Weights of a small mixture-of-experts language model, trained from scratch on English Wikipedia.
Size: width 384, vocabulary 32768, 50.2M parameters.
Experts: 64 experts in each of 4 layers, 4 picks a token, a sigmoid router, a shared expert of 128 neurons.
Below are experts of layer 4 (counted from 0) of a mixture-of-experts language model. Rows are named router (the router's row for the expert) and show model dimensions 128-255. Each number is 200 + 30 x the weight over its row's rms, rounded and kept within 0 to 999.
After each expert's rows: a language model's description of what the expert responds to; "comes before" lists some tokens at least twice as common just after its tokens as in all text. This comes from a sample of Wikipedia text that the model never trained on. Tokens count by the router's weight.

# expert 21
router,254,177,232,232,175,201,181,242,159,170,185,233,191,172,187,212,254,237,187,159,117,167,168,187,226,234,160,172,188,261,200,163,207,226,188,200,207,149,158,219,228,221,255,167,205,224,213,199,231,167,230,156,146,222,213,214,190,264,160,175,228,168,175,207,199,187,233,193,193,276,236,263,181,219,204,273,228,137,205,180,151,158,204,197,252,154,256,272,209,144,212,191,188,210,208,237,167,292,194,199,217,204,196,186,209,240,195,147,169,213,195,200,159,257,177,215,179,227,211,175,202,171,177,159,198,160,172,178
Short letter pieces inside foreign names and words, such as an, el, en, z, di in Faranah, Yáñez, Siddiqui, Wodianer.
comes before: ", ", "'", "\n", "-", "a", "\" "

# expert 63
router,231,181,212,204,226,138,196,233,164,176,228,292,185,194,264,191,173,228,179,219,175,263,184,184,207,228,172,184,177,216,169,200,171,210,143,229,248,174,180,236,199,202,239,205,245,197,208,173,209,212,187,181,189,245,200,226,238,223,177,224,188,200,128,183,246,123,202,221,200,177,217,278,192,186,170,197,186,202,177,250,156,163,200,199,239,195,192,232,252,161,177,173,201,237,181,209,185,204,154,205,233,203,227,221,218,242,222,211,179,195,215,189,206,204,174,205,244,216,185,221,203,148,247,176,201,224,237,169
Verbs of doing, often after to, he or and, such as took, received, won, make, using, and -ing endings.
comes before: "the ", "a ", "to ", "that ", "in ", "his "

# expert 35
router,204,196,248,189,208,145,155,198,139,184,243,237,253,129,201,217,201,208,194,174,191,190,227,206,218,237,182,220,184,216,158,224,175,226,214,174,264,216,196,195,173,200,258,170,194,167,245,195,208,188,163,156,169,204,200,255,232,208,161,179,190,193,202,207,210,227,240,212,129,174,172,183,193,202,161,183,225,188,180,236,184,178,220,161,225,218,197,228,157,163,152,196,197,176,221,213,191,259,191,177,229,196,189,194,221,175,206,202,198,222,222,163,138,229,221,215,122,184,239,170,183,172,181,226,145,185,217,189
Middle and ending pieces of ordinary English words, like -ation, -tion, -ville, -shire, and the plural s in lambs.
comes before: ", ", ". ", "s ", ".", "\" ", "'"

# expert 61
router,196,187,175,225,203,119,144,203,198,151,183,217,261,143,205,214,226,255,182,216,141,196,230,214,210,201,182,149,171,208,194,167,186,245,158,230,199,206,175,189,208,216,240,188,190,183,196,159,227,176,186,159,127,206,201,239,225,268,139,243,226,206,177,216,245,184,216,213,174,172,195,248,223,189,177,171,172,209,224,230,129,177,243,192,259,152,187,239,202,171,171,215,205,190,227,197,153,241,182,197,222,157,184,190,201,199,231,176,204,212,235,230,202,218,235,215,215,202,192,224,191,274,140,236,205,224,171,188
Last digit of years after 19x or 20x, such as 1943, 1976, and the final pieces of names like ley, ina, sky.
comes before: "| ", "(", "and ", "– ", "|", "="

# expert 30
router,222,198,229,223,179,182,169,195,203,190,194,232,236,148,216,187,185,195,188,224,198,291,224,258,180,209,172,189,225,213,227,201,195,206,203,239,224,267,192,204,250,227,233,191,192,225,219,177,231,165,183,165,172,194,182,239,226,214,221,190,211,171,188,249,193,197,213,183,194,188,152,213,181,208,212,201,216,165,191,229,190,122,221,183,212,258,177,250,167,164,198,211,197,243,214,194,225,260,152,187,212,205,212,205,194,217,168,219,191,202,194,177,213,183,220,234,174,174,182,196,131,162,181,187,226,234,175,180
First three digits of years such as 201, 199, 185, and the pipe after the first header cell of tables.
comes before: "0", "5", "2", "8", "6", "9"

# expert 12
router,195,160,161,194,204,143,181,199,179,127,202,238,281,142,189,156,201,199,239,202,184,203,210,239,241,222,175,150,214,205,214,177,158,232,193,181,167,255,236,183,184,199,214,128,181,193,214,162,225,237,157,150,147,247,241,214,181,223,242,224,188,201,148,235,232,181,267,230,159,205,233,247,153,182,218,160,198,173,229,258,190,200,223,191,234,174,199,274,186,198,179,201,209,213,172,226,188,214,188,190,215,246,229,150,191,160,155,204,143,245,204,191,119,199,214,228,144,135,147,178,237,237,199,144,223,208,209,212
Capital letters, word pieces and punctuation in census demographics, tables and coordinates, such as the U of U.S., under, more.
comes before: "| ", ".", ",", "|", ") ", "_{"

# expert 62
router,194,197,211,202,199,203,187,203,202,188,265,233,214,150,159,175,212,201,189,198,182,208,215,216,193,222,149,168,223,231,180,150,182,165,193,209,223,234,211,179,202,243,218,197,156,184,246,184,238,197,158,164,173,208,222,235,182,223,170,192,177,198,176,235,221,150,216,231,171,170,183,211,139,260,214,187,218,193,198,211,191,196,260,156,213,194,139,174,219,191,204,247,185,276,163,201,219,198,180,229,246,176,264,167,173,207,159,184,196,171,213,218,151,225,187,227,192,166,160,179,222,159,164,206,210,194,149,171
Prepositions and modifiers of place or time, such as at, during, under, near, future, especially "at the age of" after death dates.
comes before: ": ", "-", "the ", "age ", "s", ")"

# expert 26
router,226,146,213,224,196,217,167,204,196,200,223,251,198,191,231,169,205,187,218,229,199,301,212,222,209,244,160,166,201,230,194,159,178,224,224,227,218,208,189,220,147,197,229,187,149,183,211,192,193,196,174,172,227,149,188,176,235,214,175,209,198,161,172,185,245,202,184,221,162,212,195,236,221,214,222,191,257,157,232,219,194,152,237,158,258,252,255,226,179,161,196,142,165,211,226,227,174,258,163,243,216,162,220,247,194,199,183,185,215,207,195,209,204,208,209,221,185,192,203,179,182,203,174,172,210,229,204,187
Leading digit groups of years and other numbers, such as 201 in 2017, 199 in 1996, and digits in coordinates, scores, tables.
comes before: ".", "0", "5", "8", "4", "9"

# expert 50
router,176,192,201,215,238,276,182,224,156,149,201,190,222,150,218,200,202,189,214,232,181,280,204,212,207,188,164,207,180,205,242,194,265,199,226,193,221,237,176,203,228,225,221,157,168,179,190,190,258,190,184,145,166,218,225,217,225,283,183,222,171,202,157,174,226,203,205,193,173,197,268,221,187,232,227,179,229,152,211,226,182,198,228,170,208,165,177,259,158,202,203,177,202,247,190,197,211,229,240,196,229,188,243,159,207,184,240,243,214,177,185,149,231,205,171,211,188,171,155,150,190,220,169,206,199,195,225,202
Quote marks and apostrophes, plus "as" in "known as" and terms like called, species, introducing a name or quoted title.
comes before: "s ", "\n\n", "\n", "The ", "\"", "I "

# expert 24
router,125,222,252,213,229,179,196,214,158,161,209,219,228,189,193,213,192,245,182,214,198,245,168,242,203,202,150,154,202,200,231,178,216,159,210,245,233,177,191,226,194,167,212,177,192,184,225,151,221,234,183,152,171,175,148,220,176,236,190,223,194,168,149,241,232,146,222,186,168,226,169,287,157,166,188,171,164,170,230,308,111,162,206,184,280,193,190,284,168,172,189,187,184,258,229,190,156,220,184,219,265,205,190,192,196,214,197,175,225,226,189,182,206,210,177,246,111,190,179,168,192,178,153,155,182,204,130,201
Small numbers and final digits in scores, statistics tables, dates and times, such as 1, 10, 000, 2–1.
comes before: "| ", "|", "(", ",", "–", "years "

# expert 38
router,175,187,199,202,240,139,153,210,177,190,172,233,220,157,216,209,209,250,184,238,140,196,218,212,242,230,181,174,135,264,160,211,221,211,163,203,203,203,182,187,200,241,227,133,198,199,182,142,235,177,169,139,182,209,229,214,203,197,136,229,181,220,165,191,204,185,205,213,190,207,172,200,184,204,210,208,198,196,241,245,153,188,241,182,252,165,209,246,171,167,160,214,178,201,219,213,161,236,172,196,216,178,212,184,226,158,191,175,214,200,184,228,209,229,234,233,235,191,205,249,186,243,168,192,177,266,192,173
Given names at the start of person names, such as John, Chase, Anton, and word-final pieces of foreign surnames or names like -mer, -ori, -ti.
comes before: "(", "| ", "and ", "was ", "– ", "="

# expert 54
router,144,201,197,187,151,204,181,216,186,226,218,253,234,185,231,174,197,267,191,195,186,239,215,208,220,227,156,173,185,221,193,243,213,171,192,218,208,240,188,228,175,252,216,176,171,259,163,168,157,140,196,171,121,233,194,225,203,184,155,233,241,219,166,184,209,225,209,203,162,204,208,197,191,229,193,232,184,196,210,219,200,209,217,204,245,209,266,230,189,188,161,243,166,222,220,198,221,219,201,238,178,196,148,204,168,227,161,211,153,210,182,235,209,195,157,234,227,178,198,140,213,201,201,234,206,232,138,203
Relative pronouns, subordinating words and sentence openers linking clauses, such as that, which, whom, when, until, and commas after introductory phrases.
comes before: "he ", "the ", "was ", "it ", "is ", "she "

# expert 53
router,173,147,197,154,210,189,174,215,197,191,251,243,233,204,200,163,202,236,218,214,128,227,237,185,223,207,163,177,185,246,189,238,183,236,191,169,188,224,211,213,222,188,204,175,160,211,226,169,231,178,190,186,180,203,198,194,200,217,217,152,177,145,190,222,243,171,244,269,166,197,220,181,169,196,208,188,253,142,251,194,155,183,194,207,165,184,229,236,201,170,210,206,227,269,214,197,187,213,190,183,180,184,235,176,204,200,287,203,204,226,220,206,198,203,183,207,217,167,230,157,232,174,168,201,241,267,139,214
Prepositions of, in, by, for, from, during, into and against, placed before a noun phrase, e.g. informed by Colonel, out of the.
comes before: "the ", "a ", "his ", "their ", "its ", "this "

# expert 39
router,180,210,227,234,175,212,219,206,191,158,254,179,202,167,208,158,217,189,222,211,240,254,196,234,207,185,163,197,168,227,157,198,186,192,142,197,194,141,207,271,164,199,194,157,208,179,220,165,204,168,242,187,188,203,233,220,243,223,185,217,197,204,211,213,228,211,231,189,187,199,170,228,250,185,172,225,176,160,194,241,156,156,208,172,237,150,132,252,164,172,179,246,131,245,207,202,215,200,226,215,208,209,164,250,203,219,201,187,196,233,204,190,194,222,164,212,234,180,182,178,254,202,200,219,265,181,190,234
The == and === marks of section headings such as ==History== and ==See also==, plus table pipes and sentence-final periods before a line break.
comes before: "\n", "\n\n", "See ", "History", "Early ", "Career"

# expert 58
router,192,156,199,198,264,175,149,182,207,209,242,249,221,179,212,181,177,193,247,171,194,274,211,267,222,172,182,172,196,237,216,127,189,191,203,231,228,266,127,211,157,180,180,174,142,171,205,148,150,183,212,170,178,186,239,188,235,229,197,222,208,191,171,194,193,181,173,209,215,143,196,211,173,229,178,151,208,175,217,232,159,140,279,208,235,239,200,202,190,148,216,179,170,198,253,195,182,199,220,218,201,199,223,216,180,172,187,240,206,202,190,204,202,224,184,218,193,177,246,187,201,195,162,186,156,218,187,195
Single digits in years, scores and times, such as the final digit of 1989, 3-1 results, 1:21.40.
comes before: "–", ".", ", ", ",", ") ", "; "

# expert 48
router,222,116,213,181,195,177,194,216,197,154,223,212,172,232,206,158,229,216,239,212,184,177,193,162,209,180,127,188,236,264,181,220,187,264,161,215,180,209,198,227,195,219,194,158,161,203,241,157,192,144,222,168,220,180,227,235,218,280,120,231,217,182,196,164,219,185,196,214,171,182,196,199,151,167,192,159,226,183,235,206,158,154,185,168,253,217,229,261,194,152,175,180,199,247,197,189,200,214,178,229,207,149,253,135,150,223,202,222,232,253,205,190,244,176,197,230,233,118,186,160,208,196,192,204,188,232,174,186
Prepositions and articles opening phrases, especially In or On at sentence start before dates, and in after degrees or became.
comes before: "the ", "a ", "201", "200", "199", "202"

# expert 60
router,209,203,204,158,211,174,175,257,171,193,204,241,243,186,177,207,261,195,180,154,143,187,176,228,230,176,177,219,226,209,166,156,218,196,182,200,229,248,131,236,257,179,237,156,173,219,210,211,207,193,191,133,214,220,211,227,245,196,223,226,175,146,229,231,227,190,166,174,173,199,193,189,155,262,190,186,185,139,216,217,178,237,217,186,195,180,202,236,206,209,129,196,170,204,160,205,182,235,189,183,230,190,187,227,200,232,207,199,160,175,184,209,174,180,158,230,157,197,182,198,206,172,164,206,166,197,194,196
Empty cells, pipes and header words in sports and election tables, such as No, Candidate, Player, Name, plus dollar signs and odd bytes.
comes before: "| ", "|", "tick", "0 ", "States ", "1 "

# expert 16
router,178,191,235,215,220,181,163,257,139,138,240,231,214,223,219,220,200,202,203,222,254,249,174,224,226,197,175,167,206,231,164,202,194,153,158,187,237,220,197,208,176,223,217,238,153,197,244,164,274,232,160,152,204,211,230,214,255,179,160,180,168,157,180,249,212,175,176,197,168,150,158,245,208,235,213,192,239,213,225,243,208,146,230,157,217,211,168,247,166,189,134,201,195,262,210,203,206,236,181,208,209,169,179,206,212,187,188,204,196,177,201,167,184,221,228,223,173,176,156,146,159,173,226,194,213,277,222,187
Final pieces or endings of words before punctuation, especially time and history nouns such as War, year, time, century, and suffixes -ation, -ed.
comes before: ", ", ". ", ".", "\n", "; ", "\" "

# expert 45
router,159,160,221,191,216,231,165,187,163,202,225,242,226,154,185,171,168,197,204,227,193,278,242,202,215,197,149,187,238,257,229,210,183,186,195,168,207,204,174,200,206,204,207,234,188,157,233,133,235,188,194,157,161,208,183,215,272,237,164,237,227,235,187,233,223,124,188,230,165,148,263,179,199,242,188,197,201,188,200,191,158,173,209,200,222,249,138,237,163,141,170,162,209,214,186,237,176,216,195,183,184,217,213,145,170,192,159,203,167,222,230,163,203,221,159,240,221,188,202,194,196,218,165,152,162,175,200,188
Closing parentheses ending birth-death dates, disambiguation titles and units, such as "(politician)" and "(aged 63)", plus brackets and line breaks in tables.
comes before: "| ", "\n", "|", "(", "is ", "– "

# expert 14
router,188,181,215,205,211,155,204,223,182,161,225,258,211,228,184,131,241,211,215,207,208,290,233,224,214,209,156,181,199,204,177,216,208,159,187,194,196,189,171,236,229,204,251,224,182,218,244,270,187,169,207,189,180,212,170,219,220,226,192,187,182,202,179,206,219,212,225,260,164,233,198,211,170,218,168,205,192,171,235,225,147,175,192,166,189,165,239,172,204,168,162,261,173,248,219,221,202,253,151,185,182,190,183,218,230,176,190,178,186,195,211,215,179,224,209,210,228,208,227,163,233,208,181,174,194,177,121,200
Auxiliaries, copulas and clause-linking words in running prose, such as was, is, has been, not, when, after, while.
comes before: "the ", "a ", "he ", "been ", "not ", "an "

# expert 52
router,224,194,225,190,211,165,151,249,162,146,223,236,193,132,235,266,211,193,214,170,147,240,186,178,212,237,152,178,223,169,204,233,198,170,117,236,181,213,189,186,250,171,221,186,187,197,218,139,194,153,153,170,158,230,206,241,182,234,161,186,167,193,184,247,162,171,180,221,207,166,135,218,216,212,212,169,222,202,247,207,172,157,247,145,250,209,183,241,184,187,207,199,164,186,218,203,157,198,196,165,200,225,192,254,219,203,141,225,193,180,193,211,233,227,225,237,194,244,187,207,214,197,189,162,152,158,184,156
Line breaks, opening parentheses and born in biography lead lines (American rapper (born 1970)), plus inner pieces of unfamiliar names.
comes before: "- ", "\n\n", "born ", "=", "198", "195"

# expert 7
router,191,205,192,167,208,218,196,195,180,157,249,259,239,178,195,222,177,188,213,256,187,230,237,208,248,206,165,196,198,193,204,248,195,172,197,181,231,241,210,231,169,212,221,164,125,229,250,153,196,188,221,187,183,232,242,241,191,195,172,233,218,155,214,275,193,189,200,284,181,177,237,263,220,238,216,167,183,200,303,245,156,146,221,165,240,206,166,239,178,186,196,190,175,185,185,246,201,229,232,181,163,176,157,165,184,205,223,239,278,202,210,202,242,185,187,254,170,201,155,146,173,230,187,248,204,233,140,186
First pieces of split words such as un, dis, non, pre, in, sub, plus However, season, year, and digits following 201.
comes before: ", ", ". ", "-", ".", "'", "–"

# expert 25
router,164,207,201,160,203,228,179,201,145,143,191,218,180,162,212,226,189,214,202,227,188,255,190,240,180,219,201,175,198,238,184,215,201,195,234,244,234,219,138,235,155,179,237,205,163,178,231,163,229,170,194,194,194,189,213,203,219,217,205,248,207,170,204,189,229,192,206,176,186,186,180,282,186,210,188,210,205,214,221,221,188,166,231,195,209,174,155,205,185,183,191,186,162,263,153,213,212,268,154,176,238,241,231,159,159,237,241,197,229,211,189,149,139,225,193,218,152,177,158,212,170,206,180,144,182,174,183,199
Plural nouns for groups of people such as teams, students, players, they, them, plus the word piece ti inside names like Petti.
comes before: "of ", "and ", "were ", "(", "in ", "are "

# expert 46
router,213,248,191,195,220,206,181,226,166,193,219,231,214,165,239,198,225,221,191,220,174,211,218,190,219,195,162,220,181,224,186,140,165,197,188,200,216,233,223,190,224,196,248,165,129,210,214,180,219,208,169,155,136,172,192,215,202,218,194,263,196,189,190,233,210,148,239,182,135,242,198,256,214,203,201,160,172,184,227,191,159,145,240,183,173,167,163,246,176,176,204,184,203,257,178,212,203,231,146,235,181,179,161,196,155,199,213,200,203,192,190,200,204,217,161,214,254,209,161,190,208,156,183,185,258,186,162,196
Table pipes and event nouns following a year or title, such as Cup, Final, Championship, election, medal, Award.
comes before: "| ", "|", "in ", "of ", "(", "for "

# expert 42
router,195,164,222,163,211,174,196,218,196,160,225,210,215,136,241,203,176,186,169,224,193,189,225,154,220,183,144,162,162,236,145,209,176,229,134,206,230,153,163,225,207,248,228,196,176,201,155,222,198,192,166,170,186,240,201,237,239,231,164,232,188,237,163,209,255,149,200,229,174,176,206,249,205,234,162,228,215,198,265,231,156,219,222,135,229,188,159,252,186,168,184,168,168,236,161,206,209,205,162,183,195,195,230,251,189,184,264,218,201,194,183,171,223,194,179,210,200,208,180,166,233,131,174,173,200,197,237,229
Past-tense action verbs after he, she or was in biographies and careers, such as signed, won, released, began, joined.
comes before: "the ", "to ", "by ", "a ", "in ", "that "

# expert 0
router,184,226,209,166,246,224,178,219,119,182,168,190,198,143,201,202,173,206,225,226,148,244,206,189,221,265,178,213,210,208,218,249,193,135,230,234,189,179,207,202,188,199,258,204,181,202,222,179,220,143,175,227,146,203,181,204,225,185,193,177,241,203,198,177,234,189,217,220,155,161,192,198,230,226,186,158,191,155,233,227,184,175,182,181,203,207,180,203,149,166,157,221,176,183,187,204,205,238,191,208,228,224,202,185,179,182,161,195,266,220,187,212,226,222,196,233,198,171,247,218,162,208,197,172,216,247,180,149
Head nouns and pronouns acting as sentence subjects or objects, often before of or was, such as it, name, film, option.
comes before: "of ", "was ", "in ", "is ", "to ", "and "

# expert 43
router,154,138,185,193,214,196,208,238,183,166,247,239,229,168,217,211,172,205,211,296,214,225,216,159,253,224,88,143,203,257,174,206,179,252,190,232,245,210,186,240,201,281,228,219,191,226,233,214,213,203,226,197,141,193,223,271,250,206,137,185,228,214,177,251,205,145,219,229,211,196,191,206,221,198,188,233,224,175,238,212,195,173,196,163,251,203,197,214,203,220,190,231,265,252,178,198,181,189,154,188,219,217,184,166,235,172,184,225,241,195,225,188,197,224,209,214,190,188,201,178,144,162,196,166,213,218,246,202
Past participles and verbs after was, is, to, be, such as used, known, located, began, studied, moved, plus -ed and -ing endings.
comes before: "to ", "in ", "by ", ": ", "as ", "the "

# expert 57
router,181,210,227,203,264,192,171,238,195,133,212,262,212,170,182,197,177,198,181,212,208,244,194,225,222,252,168,145,189,253,207,172,178,192,256,209,201,229,170,198,201,230,238,203,189,175,240,202,218,215,185,157,154,216,157,185,205,219,201,191,258,206,156,187,170,146,176,218,181,215,171,235,194,187,223,204,154,192,211,223,155,158,247,201,231,221,190,239,192,203,173,193,135,246,208,227,169,223,142,223,224,218,227,253,160,211,215,178,229,215,181,213,244,213,190,241,193,227,143,185,188,178,187,190,204,195,138,170
Pipes between table cells and single digits in scores and decimal coordinates, such as "34.0551°N", "| 3:27 |", "21–25".
comes before: " ", ".", "–", ",", "% ", "\n"

# expert 11
router,219,167,198,205,185,225,166,169,186,152,201,242,193,139,139,202,238,189,172,169,155,250,202,228,224,234,190,167,190,268,168,208,205,194,182,212,208,182,175,192,272,188,248,195,208,191,227,170,231,193,251,183,197,194,199,196,268,209,188,265,198,212,167,206,218,175,215,192,155,233,219,251,199,209,169,223,206,152,178,207,153,182,218,218,213,167,213,246,203,186,181,187,236,262,244,208,164,271,209,241,197,223,226,204,203,175,169,202,175,243,242,236,172,244,162,218,204,241,168,208,227,200,177,177,199,171,188,184
Decimal points, closing parentheses, colons and full stops right after digits, in statistics tables, percentages and times, e.g. 5.4%, 3:04, 2016.
comes before: "\n\n", "\n", ", ", ")", "–", ") "

# expert 59
router,165,208,184,195,221,212,205,212,142,178,196,245,210,175,210,218,186,246,185,181,190,220,233,253,202,221,183,160,205,188,138,233,211,175,217,276,221,227,173,200,170,207,186,163,173,183,188,190,201,180,188,194,158,205,212,210,187,182,252,198,180,199,208,184,219,164,216,229,175,176,169,224,229,192,210,176,197,162,175,245,171,160,218,206,188,193,224,209,189,162,152,229,179,224,129,200,219,223,180,180,242,196,179,153,210,186,239,204,231,222,202,182,191,254,220,243,184,183,172,166,212,163,174,164,139,236,177,182
Head nouns, often plural, after a determiner, like people, members, series, species, team and writer, usually followed by of or and.
comes before: "of ", "and ", "in ", ", ", ". ", "for "

# expert 23
router,175,196,172,236,198,186,207,223,207,188,249,281,185,237,206,198,214,250,230,253,190,262,184,194,221,172,161,190,203,210,203,151,213,166,207,261,182,185,146,233,248,212,211,167,166,177,202,143,190,207,205,186,188,259,181,226,231,199,122,187,203,251,109,263,196,184,228,219,161,188,243,221,193,221,189,214,203,147,218,238,151,231,211,141,224,194,172,185,190,148,165,215,206,189,161,239,173,214,196,193,176,220,222,196,169,193,227,190,200,202,241,212,202,180,208,197,187,164,181,191,166,228,197,183,177,174,161,165
Labels opening infobox or table fields, like Coordinates, Born, Total, Following, plus modals would, could, can and infinitive to.
comes before: ": ", "==", "be ", "= ", "by", "==="

# expert 31
router,233,154,221,173,230,228,165,209,223,167,246,243,240,164,190,233,232,186,214,192,185,244,231,216,246,240,147,158,177,260,202,204,214,249,179,204,236,226,168,251,249,193,239,175,147,233,277,180,206,168,187,165,165,228,208,208,229,201,190,244,211,170,209,225,184,154,154,223,162,184,142,207,215,189,190,203,157,155,255,236,185,187,216,167,257,192,191,263,184,157,221,273,203,265,229,219,199,253,155,194,206,166,241,190,176,220,181,183,213,181,218,172,194,180,214,235,163,137,197,180,224,165,187,177,160,215,142,151
Line breaks and word-internal or compound pieces like ut, anti, multi, secre, plus units kg, cm and music terms like guitar, vocals.
comes before: "- ", ", ", ". ", "-", ") ", ")"

# expert 56
router,178,164,221,195,220,183,144,241,196,143,249,251,173,240,214,214,222,237,170,214,220,233,214,226,254,259,181,145,215,194,188,163,175,166,232,191,183,220,180,231,204,199,245,163,170,180,209,183,210,187,168,147,144,205,182,217,183,228,193,182,195,205,192,193,164,101,189,202,195,209,207,212,158,197,231,258,192,175,199,250,174,174,242,156,213,202,196,243,180,167,180,167,173,265,226,234,180,246,142,194,212,173,192,246,136,185,216,236,182,194,167,204,193,181,157,204,159,193,146,174,229,183,211,131,173,200,115,174
Pipes, dashes and semicolons separating cells in filmography, election and statistics tables, such as "| Episode", "— |", "| 1,965".
comes before: " ", "| ", "|", "0 ", ".", ","

# expert 49
router,221,205,255,181,198,211,169,217,186,167,175,210,210,179,184,236,245,211,226,278,188,213,244,244,226,236,163,164,209,214,163,148,206,261,198,228,188,235,175,207,210,187,232,162,168,211,204,172,203,139,199,170,136,229,192,211,210,203,179,194,199,149,173,220,210,164,218,152,157,259,226,247,186,194,191,224,186,113,193,263,195,171,206,198,220,181,157,251,183,161,186,201,165,222,187,203,131,227,191,195,227,211,215,201,175,204,195,172,202,212,186,188,192,220,221,228,188,168,158,223,196,177,219,197,201,179,196,159
Country and city names like London, France, Canada in lists and tables, the word also after a subject, and seconds marks in coordinates.
comes before: ", ", "| ", ". ", "(", "N ", "; "